Weights of a small mixture-of-experts language model, trained from scratch on English Wikipedia: 32 experts in each of 10 layers.
Below are experts of layer 3 (counted from 0) of a mixture-of-experts language model. Rows are named router (the router's row for the expert), down (a neuron's output weights, with its number) and show model dimensions 0-255. Each number is 128 + 32 x the weight over its row's rms, rounded and kept within 0 to 255. Numbers have three digits each.
Before each expert's rows: "raises" lists some tokens whose logits its average output raises strongly, later layers aside; "comes before" lists some tokens at least twice as common just after its tokens as in all text. This comes from a sample of Wikipedia text that the model never trained on. Tokens count by the router's weight.

# expert 7
raises: ",", "-", "–", "s", ", and", " and"
comes before: ", ", ".", " | ", "–", ",", "th"
router:088152126079167145094164142142123125098084102159073144187165109121099146104103137086147146122121119121058099122150111204089083099156104151122128161108128121105150122169097163108111115172132086137119126196105139125118146085145173126159141137146117093048062082069162048193159126139087130183085077081171149169138124147167153151135150103141111110111079096101099160164127121174112120160089147092137089119178153112064146082147168167133117039166128147121101126171092209122103095111097143133058118097169130142107165127115213098105095123141099132124162126139122089119131081116159146112144151116096117141085145126115125159131116125093209184146084087083168097188158161128071170090105136125148158108139160119114149109155154117118155055144118136148138144123063143069162153101129097
down0:145164156149085086148154148099117121061170104128157139113127077056140138154120134140099145085163080109090116178200113142133122101138117139176157120135141093139088128181104114134171055183087160145116132137220102123138088130187146209188110140105067166155134088121130118130142155085046096099090128154111124154109164106120138117150137161079161180117140115162133134116155113119080119118103180135132139125152153134149174136132152159181143108152167159139140136140180139209137133116173128165181148147140125141057155179118146097116142141079075193164090094133136142130134141155175145083124083102117124054092159143130091127129120123121116145180127128017149099159093131125064185112136132114159127181147149130142181094111138135074193149104163106085131080104128121148115093143159070
down1:071109139119112159159129116106094110113137093177104144115112147105116126158121171094110172175133162096127103132131135118152120099091143143168163098090149119092119145094132169111097132108120144158177137162164138078146097167153082107121081150083132095167085163037137130176124112130102122147117064143191146076154138111112133116122149168132106170152077084138108110098129120130128164124168124149086140200115119166168130092154239201164134122110176123147176140152111120134142103118118146114108153126167173111054062165090097120178150164137119100157060162105109118133174145196040098169094155110086117156088124150070165082142102116101150132184076136147159119159131132113096192096166128187107083182148125169133075179150102092170151151101047114130146131121127153141152181136166098
down2:146121119187082128154120143122143145143167093207136159155129066064116128149151161110111140092075158118131188116158185074169109144082138074204138169108151120072099136136114080123153112139143172101071123146123192176160163056141151153158153142079120118153202138093106120113173123151122083124159118097104150134105128137148138128121149146100166178115135146141174146073188181083133132099155062112126150120132095132133092142093128103135128168120139131190145118148134156098179082138157170160116098152114145118170127107087148136085166118109142026092136121166097157112118109098186147137118104183156137144152122187166083146181178104106106120144108182198127140125101153152096110053140093175202138179142146172152104109125162123114169116123097158121136149155156092118200134080119093
down3:133121078102092120147073167152104166181130081058104163124124055151098134130118183141127130109117153113088094135109107142132144191147092164094133113147161157140099152123089130166163145156098132146141178113195055088136146100154146150095072187114130119090169141123045127158102105127148111125116132071141091140056094112137138103147153132230234169103157142132066076186117132098163095143145084140072153108109130128117086060140107132167136141155103117063158132150087155150104108149116137136134125111075109137120111097127115117213143102204110074139098123109125145125163150137143100100111162128155171080112178159135128152111134134160096102092155110170140092100091157138121123114133127130085182169149105141107186157120136131157185101064149137127167177060132117144179139116174110
down4:136097133099144105133160132152211124084127149156134136117151150126148108105129102134173102131093195142104139172096066123094136109112084146127061142048130103155147148155156159147105111139163134133150092063177140118126136173125156103150099126137216113162174155124090133142213071087137154073111145113124080142138216105121071193118117172163160139168169112047129189161150161122097089095089109177128135126087162125066100128196085169214147168132112126080125141174071127091131080122108112179115165127160137170137118137109140129149175086139119130125143175106150150163104051209135141141124157173087132106126143155114128147082135144107118147120162143108093096104102171135130119147149108123114164095147130083133119158120161125099129113083176148165103060142117195118121169100126146
down5:109085139141088133132102097126177124106151108196105149141123101132103137157099117138127062115188070121162163178133114146088137148100161136129152136162127170126169126104183111126149124158082117113098088114120131152143164081146207122165080143138135094098139132065153138236160082160106079121100069125132099137154058195169153219096122106074129109135146153173141170135148093136147097104140118162115116149200127116118121176148131107097148084104050112129098148109142093080151134137124117151166207119157177145154076105122066142091124183077132121192118078129139144118103106127120134117166105156144144118153092151167135157081042096113163158157191149104155109105108124162140112104087174150145157154132122113184148172094121203104121144142142104182139109087151178101107083127097127
down6:082194135135181106110098138136157153134180058066104129140209179120189135075158187152112123095120113128135107141118138143180111221111152167163111152108091122122095066146154166060132151150204161126113137122103115151156115154124155073133115137129122134136083110148128138142182095106113094107192100154141129143096121130153138149120159144115097138162135128128121114158100070139118169129112095116127142197187128154094144138120126120081123169147113064082182116117079124094143106168123124120129108115134131177131101179119147182080088111152169093128149061169128174111083154124116093156159146150096152114138125075061139179170137185067152154135141105198091141146113129165152156134146051146192125090191125155099139131135119128157137124201095185109148109091089168087099108115198114
down7:130146157131144160162139113141103188109155106110076123104184124118134139106110130137135102086078105182119153144116133114129129089144195142155147178131130095127117122089117120120089201161173089151124125109080143121113120143191149126116118110115114117073113089091164078180145141104142154136136123122096174147109132127127122101141103099081127132150159140123151144138141123136105188187133122122150140132161119139131166103188101070092124146173125105165143106060140113181144125196127150137162134108102102072170163200159108110078145154105145153091179103150166121105051174077113161166200134145035136099113125113146181110099150118138132143165205114099099171186129183119104110147139107142130143062121114081060129211115124161160081127153058214110107121210064098146146143092079154
down8:125157149174166121161116096116087039164100059102160175140134153143158084110112153127136119121139114096183121068122140116089126120107148194142194162082194151158142159107138122133129082124072168159152098106124138128147171064096134116137083145122162113110182103139146085140186098141093146120096148078118183125105127058136069147116119124129168151111191075167073041126158095131097140151114122126150130125145115135175174153199170159139086111159115111120128136158138105052154146145163118149098099165139105129115110117103164139123083229086150106126082101133081158123078123154172115145145151070106066091117133111104161137082096107124164131118110126167066124139077137106051151164142132158106164154123090159144141165148098138102084112162195091151135177140157114157159106127093088
down9:164124151121152142085176106152134126120168166127149189143044191153183128143196143113140134133156082080112117118107091123143097092090111109123074153117120161148107157127117103055089160154185173054072138107033170115156212138096153106162092089114098153096132111191095082136180135105137133121148090138120137157123079132146186107141124069163072080146140081115152140130068148141114161121162116125173147121114159104105127190143118120109075104131168121101087134128091140130092099092125106119139161087112118158078134128128212138118147101127102119135111103121144183123150094099126158082125046069125148102120116173126126103164173187124104083119118214109110114152140130162117133166110073158089103128081145064114094071108139163145129119123102108068110118155172117155153137154137087
down10:187138136140150172137078153147109129100103108177126163125163153100108084105120156102150119127120156117112186138108129105087166118077184050045158120099178122148139166116105152116161086151126068111191153119084128158104102060159158090119118100154083153097117144103159120183081134146068074164111122147133139161162130177123164134113131103148172173090102163088153132155121126131136179141173076110140183125162150129133090120148127100127133130126098070141142187073077156184172116095117101109156134131160097075122083098156148127149126139187174158187109153143128092112094157121177076191170169102117162144129131123115123202083150103080152130085108097128083133155110079175103193102149110177095102165133169101128119144116211127121084168185197110165144171138144123160102150104120109
down11:087153045117132164157149045162144166112166162142120115121100104118139140131095071065080123190086159149134120139131073084101116161167148175158121139117142122108145107117091125149180137104120104139077139185136146111118078076128121111182082165138153169074066123118089085152079148113136112086157116132132102134098172139117115180127119112111167140148147127128085075106064131122121143182117102160163130109087045133140080097123104163183118095116057146097109111124125164152076127124139147173098141164182173184153110118139099109123063112154170142160172046129140065158123149140096095104124137070125109154208188127124139116152115090115139144103144150179163094138145158143102120155104156083087125110101190077071133139067115157090107094163142198091133112127146147108146153125114187
down12:121129130121152135166059114111120130154141151151129095088151095086152190107083070111135096163184081098106154147099093104149075166121117112164122111103105107123152120133134147113168134101127082175076113151095097116121140093170171117082118104178133130074111119150117113177117154118061122156058130181053122146161111147200073132099154139142174128154072172045090102112071126097105120225160140187126131203152124134120100170138087142092160128151167136110070125139169123154141137086129152132156127127093106085155120191145158101134154132112175158135090113161137131149149103103133091130125132133119115190106103108120133116107129210100171152179129119137107133116051162125155180151127132063089143159157122090148174152047047157076156149101147089104123150120152106149140121116076086
down13:128174100152109113178142106062152149125068173119113174097103101093128120076131110148152099098107131196129139088147152106219071177108115153117170117151181075117089127136125122174115186146104121176144112152166070142096136127155113180093073140123159164139080056101151140145137147108097098152137121130115127130132164010130105125147171120163181101166129134121187102137126130156101176156178129120174087210137120147123079127115107164165105106154085077116163136131181136091138103144106094173118067113127093105113162162150170160111132160122129128109104134158188177121120172138100155162171077159164100173119105085139092129149147111098054093103115099147110131103098134168097099166112088117112129127171133118142124185155112039137135155089140166158066155166088093121095150091153135
down14:159129140099135137133103097073189149096135102130136168101159082148182084043125107131154088131118093128058115124108102132125177137082102137104104149069182076108136134113086149099107120107133124111106141133125095135126094114160205127111163143127132104109082120131132147066197127076151153151104144115131192103125137172149132069167122153137143150038050162077142161106120132102120146119165076152145120129129141155145121145102091117080094125144131163066096142043228093149109083113177104132146101129129145226116111224084159092124164093111130104136125125126106169134135107149172118141170182189112171153165144160142150119110189113075114070150107130173108133098104117165133119137097162078118124099173105155189099119125114119155147101138110159095085109178175134153097103136154125
down15:114100129125093111105128152124112094126124127145148094138100116113152126164162094087092059152162129070083116106142140061096044133132194118191145106180091158155127155093163156120165152114149143158116150204113130088126116095149105154122151112109121123117182151093150153146125026120157177108172110159138143113121113159184101056115112113104164091105126145140184157052138053143133165129114124162146109161115169161116140156161113118163177135186138130113140147116143187116162188147092153114091091174168078134179096109137117156122153190074116107144103111083131126166121124112147196047156146149098158106154082097057135136170170192117166103131129129124056152124046082072146144130152134180091127108146109140153118149174119150187122128128092176101119180121133134137085111126148124
down16:096167134124169109141079118141079145145050129141110124098058108170149130168038107105114118117087106146094096189155139081095079072110099176103154097129072188113096146098136141126140119127085110155116106058120129176099167107097115129146150114151151114136110107159129126162124152147140155111103179117128113110151140168183191087174123077157107073131108115058131149138135152131113172159134127121147164183111078152092170112128207193075094137155125122091165147063144064094070101157101149132169111106124125124046129148140144178063131146074079165128127136178167118082117125111103145091178125120182138093144155166132149166161136159119081135204157131078081156127127156159141160191122123114076160114106115094124128140131178156129152144081142104172115099127169123081109078104115119

# expert 24
raises: "\n\n", "\n", " The", " This", "\"", " In "
comes before: "\n\n", " The", " He", " In ", " In", " This"
router:096101178165164185177151109157092066109111129145117127116152066086071145122087147100095114101083124117145153139182164110173068174122121101147135117090133103125123124154082165179077035100161099179105125118125134158129157117074156110121163159161059111089148113081121126137117087116101085154086101070114114161193121145131129156158146141124124114159069105097092144198145113146100076171148124090159144120169179099115067155107159065104097059179144152145120114144165166096095101063122092159133079068154165119055164098116161072124125114078081124109140183120135089087165093111154125147044152128181138127113132148110119128078171133181163135170109130109153163129140146133087155124124084137136155078175111120124122099162100141100136124137127136149194175133089117136157105104114116
down0:115086099155073120144157133152100155093130154147146122146149144171150134077139123101129146098073104120105161190123099163129161131158174171108112116150114133120106124124107058101178159154156136085111088159184139160186130069159180123091095164089143114113102112161133081103121112130147158121108134136161066121129100154108159194107127105085120157132133126095160115042132089155134153136134091126119091082169064120051181137159130158148152132057138108148095145194111117121081117153177144203131151166127068081142067102127164158121074113101105117166143077125117152191110121190113174110118122178167145076116085082145154135146125080120121137175086130115159043104125135140122109183122165131120145170132207126106179165079183141148109128139139163099109128149166120050143143144129051
down1:075171207063100092153090124136075114091144137179137145183097094105127138140140180118153119179136165151143097142174079086158197108131111111151122184094104163139110150168047096128179130152120159086106173099088135105116096105154120121159171128161075094138152094110155105095160145137136155140157156150168152123127064140142122117160115124173135132092118128095058162136075123086161178087107180186120122081123082088210164165129093115144186135116149161117096110136137152150136105137109087138084083121092108072167086107153138110054106154140144117098057078135096106142144106109111132111103151134133110136089184114091090178186121113132126125088109186127168111161135119109170140091121077099119130128077124144139145081132136126108119122106191137120154219121081211116122126120079107
down2:086117153159129171140138196131128136114099116141078102089143115147136113120224107121095119084170120087139146024093119102090146126115082136055123121042138089118106143119108095117071172198121128134133101076109104154139140123098137179138180145069213135142165101147129161119077120192168153141144120177089162121174154140115112125114150101166127132117051166165074165121140169137108147116131172105222142097153106110131151120158161143156148109080176087070124122110124049119119162173138111087108046167106132115136133142154114087077126140142177118178144100122111150151113151179139083115138139110128132127116101158138149144111097094132095125137147117148086115104137161134110176160188123125154154129120140186076126164096177158138135182121092155171114099105120074135145192075126168
down3:101187143148132129165142171074096120094144127112131150132102121161171074107237157109106152090150158155139168124174113158151074128143092119119125073083157081172123164079129143185090159165054068186158087116129103172109148159174115105131093093129062179122133111122138189181117086126170117165177152094152049106100130078136122173134071101141134163126158083115075124135188128147156137177103151115078083120136144161107157105105107137126137108138114094129179127141142069111178107153187099160195048126123124143086125116057156141150150106136141093103138141156122084143122153139096154103148055077126194059115119110127088116092126122139114104117100110105158138126139115160062104169100155115148129117144087178148112121120147063092151092181177162142113135133133112134126117143147155
down4:119143149129053109067062116097095104145095156006117109115089110137129116200086143146085117090104173108103139141123096071090089129130136147128161106144125121126115100081134100150114118085135181134144131145142175189112172173134120095128168155107157128140105136120124110092091108151136126104117170112136081151145155102158096129155149203102107101133153141068165118094128177110156114100158152193102154128147144148094127160129075092167082158149101071132181160141138084158122140121151115073156091120037117122189089184062066168083151109161149122136137200077116157073153137164116123146139114104145107141114184073085093138134127127137131157106099137130203159207154154129154123135126157155095128184121107123150085137114130105102155183139160142126094134075104128179199135082136160
down5:079134163193117061165121125126118100142120146154128085090130131173078165154113140140113122120166070168096145086127133174095142173079191136101118079087106117131118131199176142136098139128141169108161150161125086174129156134145070174122150106124134131119077123071118094164083081166081136128112070185114162031150134186114108095160088124211109067147142110130102128119142112152174076143093093069113081079133124150086118106093141188108157121090126124159097121132166107102150160138088116116196084129108154072113120063135092104127177128179111149104072166134137094147150054119128173063102158116135064101063076123168131113133171088132140108125079060127087138109067134147131094143142182124089102129146134123157145133100159106129124137136139125086129121170135140119129082146097121
down6:156106111101124105135137148118127130129141227155146117111117139124126126151140115108183121157117140154080149153113183108120169149163107125119130078181166106093132139095152144126125105084197153140135159158161126144111118182115098111097111115128069123177155100120107141043156154058148180154120165155113158088074108100160077076127161142094140107136121123099119146101074175071141080163156239102069125099103132097144147083069151094154168184151185130136136154083113171158102130154164133068071185163097142196095143150091094114154140124187090127171141168119127106112084132128149109110045135128181066146115095104150141144135166101162074056122122095161083105142101150137168164135166113152129140132115096118101088099117106111110129152062163121075129163130139140091139167101118064
down7:116099177130152154193133175138118188126155112162155160135107156143138057182140120115121132139056098106134120117135112130085176119133123100075155092071122159171056142118151123122130148112207175143076163131104096090200118135105061123151150134110144075136091119140208079138103116111105165102124137139148108164094141045179093127164051154140181202125115146114139090138095143132133159086101147171090182083089144110109098131109167135148119134121127118138076137150083132146175144114117113153122145154169085199061112112151153110116123118134145202145101152106144141113112178167143113160123111120123088113123170166096126084116130131148036097091083124168126075120176111149173180114129108125168134113119037119083130139115126133148128141099129094143159062148119130137158198158135185
down8:114107094119079120141089173147138120110135106161144092108089150081156159075112107128174147185092183108166118106133155143136131142169159127097075110133116121102112112121158096191140133150178161128179081127165137172094178127133115108116157176144184190141103103104094096105133125148148126134195162147156079185138151096084100141173160182106107117156093107181182186175131249185081108136175185133088113148138151141107134067199047097115131115088134082147088165160199119129176144110112149069081116147183123167115125117084093121135075079166149136135130177102140151189164092132126184152140155156099141149132169116099172131122094159161130105102121097154180133114149108140105159153109151135123143132156147101133149140103113116103205147115144179126129109093168125063103141112142124
down9:138119063145099158108111109058105142150107066013072144062155166115087112151191164135156150141144104097142124085140116100138110183158145102174163115134107158135126132092125110185106138134154129144168093162147129149138142126144042191141152146131160067155120118126128173134164134121136153148133154166183166169135119112171133167107177156157148150157100145166153076138116134197148136137170171114198120175069125128093173069093145178118121173135102127145144122138173141094126088171134132128127117219138125155124106151127137129132140183176192051115145117133060133138115118126205219103121115123092129107165119109068081069126116131115144109136103120094138152094119142150147140122108092126116179104112118154152115117186085083155177116149134148127133159146164084075113142088112069
down10:116143117089112195152158133134141135191129153078135082120171092124124146163143164144107197103114173172160118065138175152179162128196111109171169119069153147086155114099151147170088162104114127129092157148121180129147160133142112099141137130104167199108138157148140191120100144104114112110092148153132150112070180182113155092129126166101173191098169144155126105124149108105172093070125158101111128115130147133149107179129168092134126127092094154084163157143053118130088131097105165121094099122124157097100164157145203155131151115138179116068192117163112159133181047136118091166097138072147156175123162186224131160093125102155088132148166091131117129121144084094082117083131123095164056111153123155107072099161149079103132088126110062096132134126152126152111081131146103
down11:174183132137088133160126122188160069097134101101133138124138119155146165089167118160147070107124136162119125147103147132110133151148126144113171157215143088131177159088104078126153101155110149139166084125134124101067154109135129113101145123196122155165159138179145185109135172100122057157148116070108121153137102130156135125130167166189102114159161120077131100114040160166113126167131073113144191180090180103107146113141055066131103096145162118127165134151140108100114059090083062164152099158154137064181119084143178165131109119120097109088174179077142150122118095135148133145109102094182161164090139133089112112129156117141110148126147132049147127133123073134099150105159111075188142068139131196098101129143114148102130094139140153080097194111063134121166148166099080
down12:159095138128156169096089153122121150098157094195172170167119144095182103098153113100121112121120176151064105093117113077121135175064155138153166176090091160079150118041066118055118113109113127113139129133118127079119123103096158113209063157140128073144151096051141129114124082143144088126112105115160092137146161183043191094164132125131061071106107126131175121146128107138139081139166139094162109088120072116101106136094122134124147112130111091113075148157125093040162092141098145154125179174176122135140101163071151115117099081085144166145104085139146166108092140158143080167132160177149173112144112120115081117136174104166131111133114123147150167079145126117175119099140195120182099131192174134164173139154097101105124127078105122127101170145112121111176145116094134
down13:123107112103125054085058097100170149154044147032128102165119121167073169106129110101107118172097150172119139143146125145134105150114088150117154133125121162099127184081081152161116082136163146125127206110177114096120119123163180053149072184125158179156142083157110149122138094189163107146122077149101119131109148089167107109205105151135121108153090164148106140143132124069103156116138070087142125141118094115154129133118185148143142115075124102146153072091183179124112088091138114170039165182154104095124148143141165126153207105095119079103137151174206140131171179115147142131148132155133145138125178137170193134153069110141164113132133132134139118111111142094157111073102145115095060137132124191138150122152130113160157110096116117161119094107155134077143159158165164
down14:045138087119136123138140142194185081086123118126163131123148126128140157132156116078120128116138138093113147092074125103195060110131117134114145135151173146107101102143133079140116140072103137142169151155180120131151188124130110152134132093125161141172147112139184139127144106135113161112115126151169159101140162091085125172155193129069173103163134154166114157087140114192153183107142154112142121166133125114159178171115143178149205132076157089095148117168122154132127095135165128106075105171130149165077133132171133124091078193143125139171149059118133220138089147087162181122177147126145046061142112170148209115157107180103161145208133130131125102121119178120112176146073149098141132150122126163171087155144122109104167110110173101098142165125084046148100100160100170
down15:168117154146179204142125120124071119141109137151113137124145141157110132140182109132175111064156176168137118132154093128095169127063116132150130168156150081092138147145084153196121183150042084173107089082130112137093116137125110101099111136114135089091179162136210131119136117119140117196158147104227096126057069133157142176140143136098152152138113116132156105089158102115106164105166095131147084091116135155161108061173152178124108118163094041127125128090065124166127127180123095103155173146093120162141090146157156094105110126078158160112131095147148106126161105149098132167147083165116106145096118123139165193099113090119121160140156101138062080129102130187122096080192127199112144119082154152121118091154102135178106165149164105118157105103157156092139191080092147
down16:125100122091094097109127183108116100100162146177108114063106088088088121126056150062117127223139098079084148100132134086095120149125191143147135127138116129141159148121163160156104104125147147185155095113171077112094103077133108138126157143071133098063130073187113140169160127146052164080096114150082132127126143102107102139107142110118136132127102134145166146152143078127147118148127178117118079091110076110181086202102197130142074144144079147103146163130131069087095121069100078120155144103182154150147145149104145109136144137119124133089101122151128129145130050106135133127148152200178142176120114132113160085080136185158092105097094163100156178136179145089108206130137146138112158190171115079169145136124086138135069072079128133146082110162123140096175125104086157

# expert 4
raises: ",", ".", "-", "–", ", and", "\n\n"
comes before: " | ", ".", "–", " |", ")", ","
router:089161141126129154181126125188150098066088112158136105113154138116111127191104130078101145105134101102157093157140116101098087089207147113204082118134135132121070129108101121111121104148110081141131128164119157117083135098082153115169130142178151117087059157154130111120188141151151116137048105142128128153120143172165142148174149113113128073139070049102102084134172124160103114126150148130165094113102164127080096132125206142160125101200094123098069133119168175076056094142137182161102111160209114121114142115100196115152142138146155085148128089130101068131094077128150140081108157174086165131174105140093130167089146132081121128168082117089172149143237128118114149084155128163150157080077101154165147124131118109126116090140120153157160186122117110074147110122136117
down0:169175196166139112141114130117145171121166175154104106150122154107171104113161134124126109150102056144138105151138150170139085128077204159127086131153126078153103123130103109148155162055183119088101145124121107116191135029093105128067118091096113153090085130114134098079071112150200149116172097151102073154124119126130086142156168199158116115140132122138160075144163156148139119152021147150120135133098155152116113162123140142121122155083170116125068154118130136123158111177121112086147121102136085099099162106091136168114102157144111092128126177124188162064183158125108219146077089173151078115090177180105045090139137116207116097085137119127135112117123148113116139150120120205083109110110139092103117175102121150112188143112111127099101115142084128147117113142103100
down1:132157146118123182094132131116145173164181112163184120080103129144117150127119121169124181120202138141126149085107167102163127069126077150182148100167113162111063113139074138130131067106151086151118117201073144108121083090074172122149111131087134132178108145134095086149181076158062128148077161140112142118153172157136083131167126191166170138083143103156133129123113126119176130125133167152125135114133164083149140093125179147112157135149028125143086072082106105102076087137203123110084121128119151064102097159045093149178153093158168097188051148100107152115104096133116132114066157178152123094141132153128119120144169090165124136109102100132104118139170118141158133138134084091091156143100147106172134169195171115108114117131112102118067163135145089134114202108131129
down2:135186173177098170163144136163121099139131088127193145121119126115152199139089094168161153145187102150149099102140101139151126097150210096095164151148186166109104153109152083114161151119149121181120125142076114119163124148081109130086106098136150102130156112187150177112138135147118158121105093165160100147124144084088135126108183100116090158105106110140100173127073117120127107102090204124120109108126081097120180112118058134190138161137133124128207164163093103077150133165146131174107127196116100086153148148101084130118123166159103111202099143086135162144143096084178114151059187109093134072121149088095122102098107103102092108138163128113106115105184111145188200160089089147119175047110158184126085108097155132143111169195149071137141135120109142123206122111117124
down3:077108101138127120146105169129165145121159162127116182163093154117171121130109118160138083125088123098162128149119141121121104138120168088082152150069180146164120083144195170156122125099156148143129143081142180125120148102147141157068124133069095128104143066137179111110135167107072146092134140126096072115125131136122149118127114138128113084120141112150077108135147145119098095124067139101137241168164122142204140132089122111155117115106151080143150201145122166084181159110148071104124084157139106144136082141113082092108130072155151118170125134100194094149180147155165163131146128077091138070195119120130070083147172143156190062070186183105092096124088146204167171140122150139157131132166198072170139140091112149126173195101149086124114099160159104124143117163111133
down4:173121149133123101119087136132077092147157127140153118109117120088192136167116143134132118107152153133120148087172144138089127129129107131119136119099104175100144181090113165109157119070092058153151126088096209164117104153156114084155127100063166092100107153141142094177075141105149084171154068143141099077115128129140152132113100179098101123118052145120066108111154122128129147074089170154158134064167116189136057092170106079098111095094183141167110082140093079163076124141077193050119080132151131171121140067112121203099096110143054093130119120109112152099071119123171130065146131112137107164141128111131155142128108123159132162183153131097111127171089099082106093088107102153162119076161149113177130150142135126099098086152126049100094126106078080163171119149095150
down5:053171071130139149117164149121115126151136127154120090151141095155185175141163131130137149182097108163179101079139049138109170172208104150136180070151101149113118121130100152116107167104132118140132075194038085128137098107083132177128161073129157109136112131061142163104136096145139161130130074144157182166116116163070117208135108137148102105147112130122101136153137102107176188097142151119125159125162136156080161137077122156119127077139100093095149121116200206123133106187168170122193098133183116152097128089172118105088100113114150134102175116115073126135089104124116112150156129157151099054087100132162123203123152107124176155165153140162129137119112047112139150102140154097103132133135173122174143064105133101157131122088138142144129064150125192138111131103187128
down6:138129224134134102081166169136097092081130129137193122111075140112130056104087139158173160193123190155106124102160119103178145096118164084084110157091137096106116128094143115139107079116074052179126100149169153128170188126159192061086127176130154155150146093114107150134179094098128125160170113142098148132114121145145164171093108093085154062151128109059127120101111159075120141129152110117109079092126183126121044148115141133178116132087067106138137110106115134090150095138161138082147107137130119110101112147103129128161124097183130028146157144116120128141141142116186121108125181131125133150118150173078119131048139071080109106088119155120112095137186133147173144161149202108151133103093120123096113196148105130106106137099164123181143085157160164098171123108162093
down7:146146128145113213122109120097150095141131190149114149127124130138130072118167138161152133112119193072151073110152138199137149097117118106154134188086167115094161156147127092093139131096177162175124169108123146155110155124076103163134091099096151105122091133074126163119117157104120152115205106152254141127094103116113168136158113143122110121107091145136088141133165211090100081080119139155150105091169106103129111149109127121133127079127128169129121060119135105136134129140098108157140084104164209152125149117138123122137151135083103125137101135129111144109154162142154102177039161115147140144122159117106155087180166147132150166149162108178147106068077184077191150143139039097180142104120141116119099056112120185109115156094058138120161171074134131166198175140133095
down8:124154182179118153093161101172136155142083098213126169147103054115119146152070093099098097097116070140048097100166118067170124137133126108116134145088102096101140169205128173158130171083097190117190131135155102110116139057125179141147141115117117123158076106137099078111087102124140049128110157159170108156126123126125143129152128152117119105076158167099112174117123135142147124168095073146162164138131134111098134130123116138116169100091091121084076131144209106119143149142095130103081125118096138139127166115137124082139151088142089094079089114147121149123089138103161120122107216129126148088117100149143090111147144140126046189156109128083095087054183182145122119078152144066143141114133177172129134057197102142082117083131141127102136154170188155157105147139150124
down9:129112112152096142141156123083113134125136126116134088120177147094148097118108097159186126099096131155174117168143139122116157071112176150113123164186128122117169181204131141102139097098130127179139076169136160137163110153148096148094139168132136182177170148105150093131079106095147049175159158059157143114125164104135145182101139107170093158118069143175161109144140141107158110136179111205146125115131107083116122130162088169129139099137150135225144130126094112143136163139122135151139131101153103154081103068139166168165139123057138123102163145171123133139116080186160097118119085088151110172096119097141075079151126121199103138057100118159145143191112143114090142121135165082076147131146047195058100115158156120144116165100114124107110109093152095105171015169117117
down10:095113103032101149081107098120060151145094149193185205125144147158140157151103110122187105128094124167092177110087108060051197086120106124122152111085103122110143105162158124142140133115148183116102136158137142116121087149139140114120108148177155115115151080089132120148101157161175153117128081171119139196172169113144127079149150135127071104177123078156155156109102086145156178097131141109145144109121184109110104086117130126112138149119130072108146166076105135165156050132131096059161132149128113121151158184112171093147129128114147127185159175153114166112142142096167132132166156102216074119146177089117077095121143083147105175172133116153150133138124177112070153138133127154112141144137096082111178217165139130133163143089139218128112110122117148105111199127131138
down11:107135122124166140089082181136123091206165110189140133074169116098091168128111090148098116089139089117109133153186148151134120108132075091156160168092087152168156099090095174137147082116112132081142106125062111083144129091100147111119132107114097072166145139119115119128128174149068158197189137078114099163056102162083164110068180129098129120099115138167104094126170126129149160137083139097100194088200094162055166089190064135127106094086082120132124103081121143149152160118155102145195090142121163115064147073133146131174089101104118153112137105082107148094135147112122116103111118107117145077118166100111083131122132166134105119131059119110182096150143149142135127174095155088108191115147157127169160108127173156095214167121142137114111143213113124130132123131097150
down12:168077140120173093109118151107117118122174133119165083134121147088094132103068122096166128117094144110077101104070152130126111107122066153142093166139170134152095106193099129138113091111087047126125130174121119121126138151065173138120179104169180158083156111160160080114168140103142094109175026123124133102132167135131177096146129113188117065121127170130097151073135128113083180090129149082109062135090088175113173119123111142111131089060102169080153101102125142163109067135165140149160197111107105125056170135114093131114128121111151157138083077129165108141210156135142130099138115120094131209096200107165130184119117153154193129138158154134112116147147130094121171130139092135134159080156148135199098092158128127116108162151165152132134163153102109122087148124038119
down13:121152155171087143078146138150122145107167135250191130128149147166118116140110134090118209147134143117130132090121174179130156135161142175074100143134111069105153137147123136134126137120071145163121108098139135180132123136128186109140129115141138180131101100160119139108142111114146080145166098093146104115125142206103116146124124113151126179158049161181131167108086148146107118137137107119200120148079098122140093118158077128141144135055148151071106123140125159167090128112131165138132142131138148093164089136141195091119100103136138113122151204132096157058172085114102094166146131197113068101112198135133153102080112103144181135155099109177096165162122119062089153070107146186152191135126112100062101143122175110120156090106197089135083110037115110123166137107097101
down14:071128123131085108122087069098116160174161158087158148058056151129176117157145128108191111129120066179163129148104159118148137143149124136086156103146133080144159097124087148188092156125134115101127103144144108179105143146111198108126118128091135159194177074137125122090092187129107135115163072085130101119174089084125105096129147170151083106153092107179171141158107130165134065153116162070144134144136122101113145136117108108144163075116142097115133084161163119122165131115106149138143152177070165158138095116131129127100110080033075114088144157068168089130135159124134126094111145105154107143109112128100089187123132139155151228067179210140099123111087161134105188094190134140085176051131087117174142124144160106172111136102148142118165136115074158141131173121148126
down15:173138105093122129138134134099122139099155045145189097159089072141090107173143101185149158084128166119102082160146130173165145103170117087103153153114133169161141082127137100119108130101113162166153167134136097153081133087121126107112133153110114160129161166186158171135110138078099026178150162144159116119115124152139136100149070097121055137122162137139102162127167121171167122150141170124098065088169191106118100174083140125187113196164104140183135118160165111129212140124141135140113160148134149115134151040112088172103192113170130106156103143120113165126150163136122105137025194070125100096141183123139138105118126128119062117125158124113081101169144122124155154125078135163145158159116168159066143159101112110129176124148111168139156149097162137196184113135179120
down16:157129122092140118116088120098124165209095143113124100119115130156160116118126108133085140129133203133111169155188153140112142164175142123159103135123154142114073125072148085113151100153136139157085153143093183106130174137084117111124188176112124110108107111146127147082114123120121082185095108150113130087062146146124144149123127136150202096120142143151118080142155091103093135066132132075200109066095037127134134100100096144122131079127120187143186148185095113116129117104126114162180124168164171118080078095075117155135063082083068121171101134104124093091111112115166058090090170168128145143158127161139130117196168119136069119178109137174099105101148106143119084139157172127185047119198113149114110077128173127136137161128142090168157164053171118143161081107145124